Experts of a small language model.
Experts: 2 picks a token, a shared expert of 128 neurons.
Training: a variant of Adam for the experts, 321M tokens, 4894 steps.
Below are experts of layer 2 (counted from 0) of a mixture-of-experts language model. Rows are named router (the router's row for the expert) and show model dimensions 0-255. Each number is 128 + 32 x the weight over its row's rms, rounded and kept within 0 to 255. Numbers have three digits each.
After each expert's rows: "mostly gets" lists some tokens that are sent to it at least half of the time; "comes after" lists some tokens at least twice as common just before its tokens as in all text. This comes from a sample of Wikipedia text that the model never trained on. Tokens count by the router's weight.

# expert 3
router:171119157100145186115135121164114119083148128139074085142091111106094132101142086114074124089094121124112127133175085139090168101085128135153157149078167153137116122140114128132139113131187150235145142137137126112165118122167103139144095193144102144182084121174116060107113119086155135159143133137099140102133147167152195089120122114111179114156121122112136102098169098113178105086164174184147197110087126108110123121111166174072207159093172122178167172104145103164115119114115128183138143130142184077123148130149144116134108193156134093179097100126172120141149165078095099129084083089152127171153171147137149155114139132158101139121087137114220121128117148124194071165092114110175174107191162140058161095173079162136057127109097098160146144055083122135180129110129123
mostly gets: " that", " same", " single", " charact", " rank", " what"
comes after: " the", " The", "The", "|", "'s", " a"

# expert 6
router:144149119091118119175208072091146080065072147118173148167183107163158161166134125092188145192085070112106087117137163149151142095151157132120138120158101114087105087087174193106162163126105129093117124106097081141178138132158094194137139149135117170122126153122119135110140086160076091141126158090144110181120160153132144111104182134077120107094195145073094125092091071115076171112117146056180160133104121081153148142105116096171085148156155157100159143138121151133062145057070156095183126104058138147126153117142155096194183097153172121109132168095104147092089090163108156094154139122061138171138173133112196101105162118100108104120135149125141128165142096089145105120101144128140131137099161162147115143145056181142133112133147140089137100086103168125170117110132186
mostly gets: "al", "ban", "forman", "ops", "el", "bert"
comes after: " R", "el", "in", "al", "l", "R"

# expert 7
router:163140134118135087121127125168121127172110136120113072115164132128156097165178155110069133090163105079142134114060123117145083140161140151101122196198104114156146112115129107205114119161173129089099129113123099107175097111168108120158090129108149114131127126123024139151098124160080071105072116140166141159128197132155123150136134189149151094093183082191130092175106160171152142170041147174161167079127172069127115132144150122160156196174089160100142162193165132173156134138193117157119156163112123152163171176151123142127094095150156136083149084077072080147072177141085111129128138170154100109144196107167105083160133064124176157133160110143153131151143133127112141160114087153161082138077088133142138126152185120129112122138130130169178162127168124146160116153136094
mostly gets: " U", " Ar", " (B", "==C", " (A", "==B"
comes after: "\n", ".", "A", "a", "E", "==="

# expert 27
router:091195051107152154155084126176108119109145119149132150158112121155132127142101166130116162135112046119131093138110109150144061094137095179098189178204187112121120151122111107068091169091145167115089130135120113134126098135060145137135142080176128084127146140101092121136143156169096161150144154147104097158109175044130081164148135159126142128137154170167106102131156197156118181152138180139120129184096151068057153064113133100169099159152134109132145071147177102129110084141119119089184120145139144150108169179136175105078136107155098163082077104166120090179162127159090090166087149131089084051114130108147091088118146122115060182201062083157152117163112121113145079110131102136145102145129094095120127083131116124150111130142125150134145124132122177099175127124121062
mostly gets: "|", " |", "|---|---|---|---|---|---|", "|---|---|---|", "|---|---|---|---|---|", "|---|---|---|---|"
comes after: " ", "\n", " 0", ")", "%", "1"

# expert 26
router:055108039088190118113116153098136116134095081162130119157122111147182109127180049095098120144152157088085096125101197142122106102119132078169145096169094124136142107134103090174142141135197165105181136090135180168139148178126096177128128084053149082114150111101096151159127137154142109099089171124153113181133103172149123105148155131144153154126055136151120160072140109147175115150111115112149176102162162145084126122102145155140130094152055141135112116147082143127136116130097137133167115164096133109133094089115100150182097125167146198102063134102127098132132159141083140208146114114107059075131088186157115130117159091124113148113151125153215095098111139121103101111123173071112170043091086118149115120111156094130100195093163157129159201106121095127094119102102108
mostly gets: " (0)", " Ry", " •", " Occup", " Species:", " Loc"
comes after: "-", " (", " ", "|", " \"", "/"

# expert 21
router:096186157132133166077126159191136101131180123148133159086173162166171090161170068125146143174099148165175049089140156154118073116118141102170119103119100115087078157101099156143172148160109146156126160172131097118122109091153154134160159150161135103198095125105102073098173136131168120114105163155132170115142157144057076152203180156112107109161130162130110127159106122171129170129094181126124126157103150173167107143113138077194104128107178165145126096189160112099079059188104153148131136136161162146120105070183119098093119162156168160188113189152101153131138160178105129190104062138162167110124129119119132101135133133068131189154151164133142103180167136136129159107127111168154100152122093126126139097118133166159128133173156121126105074188195118131088107193106137
mostly gets: " 6", " 7", " 3", " 4", " 8", " 5"
comes after: " |", "|", " 6", " 7", ":", ";"

# expert 24
router:069129120172136126111103132168134133110104111084086100090171184088081091123140097118195142106160142114168158195118098058105042108104113178068084120113090120120163135129089145110090130148098110148135107132144137160105138138068171144129173062082105143147107119137095178229156098077157193161168166150102095121117119123140115097132079105117088129118172137158186145156079121141116154108107112169129090172104137124134102072121122178112140110086103085126140124129104135197103097146178131125166127103107132145124184135119076104095139127090123104131123081134180183117108119112195070134139174163118139084089081111108178156068155190105146114091096149105127166127121150091098180132135094116105091139205098180153088052148150146149156122137125134069163117172124088142105107144157128
mostly gets: " adv", "ocument", " take", " find", "uty", "mit"
comes after: " p", " s", " d", " P", "p", " D"

# expert 8
router:090117082132137160127096187147143102113106146141137161085109088130148103124145103134159104151135173126133175180139104147181142153071124117182163152137197090144166128169114113130106087131110167061143209089125080129125103120150112081125108163118113101146122101132143131153122170118165110151126165162091142114110122095088058116136115119117164146108130104113130154141106085154175106165099136125182110140084123115080130074084119149108125143098082105150138166078074140101098092111124134121151199111154100048086138113093118070079175105077091209153181120135137151112095130092121138079143145082087120092148188111139074091103170150179140165098141116108155126138135139132050108125128111140160151149116155188138128092149087192166102073111096176190049068178158091190142162181134088
mostly gets: " the", " a", " his", " their", " its", " her"
comes after: " of", " in", " to", " for", " with", " on"

# expert 0
router:095161131117133151100150088075145179129134152119145117098179089078132086123094090154128115132175117144189138072117117100085114135102119128075072089167162154179119103088100131129114158131131114123189112101079139091072101136109131153128093115101109119132085128092126096114066111118133140133056160074112186119130099202139177101121159149166100139078116100123079104140172124140187136138183094126172118068119101102094105097144171161114146103164147174084140120114109148152140132133136117159082050104142099097054176147188151123176179148084184128180120125149126101078155150109112182134080158184097201129143108077148174107166119115121134054145115163144124144133157152104167162117151111165096068172104119108113148114165131053103089148140160142061169141114122147189090117144086093
mostly gets: " He", "He", " ne", " dem", " d", " ra"
comes after: ",", " and", " |", " of", " to", "s,"

# expert 13
router:110142070132142122125109131060113128178134102189125158154135195053146129098138072159156118147125066126089129117106097127101129170153095089116121135124170131140163129108097100140064133079127113167095112106158142177156081134171172148122176173147174156160126143150138178137201183095088138172117080135133091144118053124119102126137078149107094117092086095158151096157155078115145146152148105072142118100096103151105124149115142103189063191071126137129194118106165179144160069151129155125148135067089146202105087116110086133165100181081112098108162197090110168131131164143104081085107098122123057143183142132140121128159085138110162085153102116175068111122124088100083093129154112133125123123164120174158122079099128084082063148117110168102157134141179139102116093122157128
mostly gets: "s", "urt", "oints", "t", "reg", "onn"
comes after: " T", " D", " F", "T", "D", " I"

# expert 23
router:119099077156085107115084159122081174064165125185083124079154090126163170175138123144159113143153128086071136142106159158096140155134141160114162167182121084080112120088137095138174135066099139086125125177156141090085084108152106138150169088187162109105174117123054136099129170164140176083078080158114116131114161092065121129159166143058143188109191099157187167161119145188153178114124139177155202120183143140124133173141121165088132115137114136115178123126129133149150110147096128122124138140166151152159109180116070118119138114141154126175129141136126164151131150151083176147179171170145144121180100100108064131097097141108130169085086095123135128161081136200171125121118156104139130137078116107177103179146119169151115219108076078101172139111133111079153141118124127
mostly gets: "\n", "==C", " also==", "==P", "==See", "|---|---|---|---"
comes after: "\n", " |", ".", "==", " ==", " ="

# expert 17
router:126130179118171112143085194170154165091147111057148195155131145110059106124059164109092181141162126141134089105157102116157088182124173097150149104077131067100135164116128142097132189116105092122195062158084109134169105102150155103112122158118138141111058131144143152103124139137096138089139201118115124052162157103152130119151183159090115167130128126133096106138096166148223107123130136121087129137148128120156161158096105128101140138104208118101198093091175095151161119090142052148113154124169080125144156136182150134105125123122082059162171087157109153168149127055136162106158165111162120089125115135139096103150139071139111156129103145174042123181163125140131133163077146141163158148149114107135102165188169150156159114084149123100102121144167169127138098147159111
mostly gets: " 201", " 2016", " 2015", " 2014", " 2018", " 2024"
comes after: " in", " In", " 198", " 197", " 196", " 201"

# expert 22
router:121110145128149199189190101149154107164169121108095139123108088118179122141120164152146145154076171181165112120147117203125185122154082041138140118060155154117154089166129143165109098068186114094117171153146207181127107121136127129156139114164066184126155166111143126104120118112084129139174120169144141120086141105125151128126106157166130097130154063138134123127132155115146147164114127127133107173125170113080131161168069114137069138111115149174140187103174084147094116150145141122098145107143118110164053164137169089127120131136122108084143073164063079153086095123142116063113095090144162150120158143140149141164148087197102116193105118132130118153138175060147135084155153139106102109167165145131094132040117098094081113088085149186145094066157109077119113174125159
mostly gets: " John", " James", " League", " Army", " town", " George"
comes after: " the", " N", " New", "N", " T", " C"

# expert 14
router:135099134136156122077074158142129104121134136127101105141186090152130099138141176132105097119155194114165139084145116155147138158151135097128129171157140136118085127079148154051091108156088174135133114139143110137151167105149123073117141209124168125065133138159144065146162089102108162185082136114092144121059105101136094095151111107171135098152084152104182134115148152209106156157152098123127107134164090067089078168088055103102139145126126081140096141113132141150160151119155115067098147070137134133141148126161108148076142148165092169175178116128174114076134119168171117137132130117143140064128132083165143149177061146131122078161120080107060123155170135060112101203099084169178147169106118157084180183126128084107210124123138075177131155169129165112155109155140107
mostly gets: " to", "e,", "-", "ation,", ",", "ed,"
comes after: "\n", "\"", "ed", " ==", "==", " due"

# expert 12
router:147076153174065120101103098070104144207171140118198128180114190133123125142141078092139087119127178136157144154099104107148135108167133080073092063135128138153135160140154133149120145103060074156093096088212091115082150144128123167146135131103182125108131148111148137188147167126131072107117093145166087149194084161173162079137081149162163161127130145149054120124164161118123101140162113151144125106167060123142110094130171196119121074117102124155089079141117212119161146137094134161099157102129139175128165096130146112218121169146149119060164175114182082114104156130124122086159149171136149144127148139080161152120124159123188073153125102171085133084092132169105149114118130169114122154125104140102152091095160142094111191141139165090097148091143111111078113136146147
mostly gets: "ud", "reek", "amm", "inem", "utch", "irc"
comes after: " G", " K", " C", " B", " M", " H"

# expert 30
router:097192079099106132087104141161161123178116143153134132157117197129182078121097152173162145077145204175079133108094171138100124102108131113172162116098134108148131169149096055080122148096155148137177150116142120057093126071092108124127137123142160099113157167089159064150088158149156136139122120136109145115142128135115073130137129103114137139117137102108080147089146141086141161125149187123184181098090156153060149123085175101107105092177108182080123077153148126148147136095108133090173076146107121145151199125159159153121084091145123155169091166202157135151131151133099168159131096162144142130155116122173094152117166124128096136072130114097133091201172101185159150117095118102184125153137160087147126071178178170179110142137188155177074156120202142174106149133083120
mostly gets: " two", " by:", " one", " —;", " Preceded", " three"
comes after: " |", ",", " ", ";", " and", " as"

# expert 28
router:117177204166141106134162104155154136125135107111072123116121137112189145123166106136152095151171168135122130166184129153159126093151165137099116153115119174057114164172133133213179164097095134135126139165178143119135151124159104166132124115153166061170123055109159187122133120144131172092201102150041142119111047132146101182121130148122132119184122146141087120101151104118133094150101163112161106151086111183158177166168138133179108098131106093150071132147091124113066060194094142125095143140182125092131121127154078152151120148062131142169083123137138120107086070159113168148112142158093112108083115097167119150078131111101101141165122180121166120066107112089111125104191160118093157145204143089111161107151065162106129100175120130108154099135072155111066123123110162
mostly gets: "ouncil", " right", "ronze", "reen", "ellow", " home"
comes after: " b", " c", " l", " f", " w", " h"

# expert 20
router:093182156143146135184097119120151101164130141176079093111161080061093158064109110088060127107070130104123177103153166070156161148176103129115116096168094108133123104155135184167082094161102156146155136147150090128125148157157154150116063150088162163116068110138095202186154165147169068171106144101145165068149163173180188117137136152130106138173088135088049128198179130168122150148127080148163077101089138068153030115128093136095183095138112096127093121128115159084135100116133127085155096128149128122093173164160149139176140142126150146069141135105114155147137172098106161117120126104120138103154118103139148134112115124112130106132132154135181133072126197085126122109157102155080129184079078098125084166120101093116145137096117133166177177106129097113118159110096144
mostly gets: " N", " T", " H", " E", " J", " F"
comes after: "-", " of", ":", " and", "|", " by"

# expert 18
router:073079147122090126124101126138164095147133140148170168180143124111109110077204088070133168166146101130216173146152170074134171116095090131096128118133139143186134083078138156126095152153160131102127114135182087090169140081110156131174124134200095155156084136143079126128111132080153101119154179150126171164080127163156160056133124142125138125068106094133140124131101159121182186164076120116190137124173180080115148153128124076157117168106085174135191114110169128134186120099121157135157101141111191100145197120143139094183112154120128139117119168131135109123189137084126103094076098140086150077173158135122122148153140119126172086071139103153183124155074117102109095087163126098076123077108147153129141126145147148089169126067186132072140177120161110151111161174093155
mostly gets: " My", " Her", " Sir", " Mor", " La", " Sa"
comes after: " S", " L", " N", " E", " J", " M"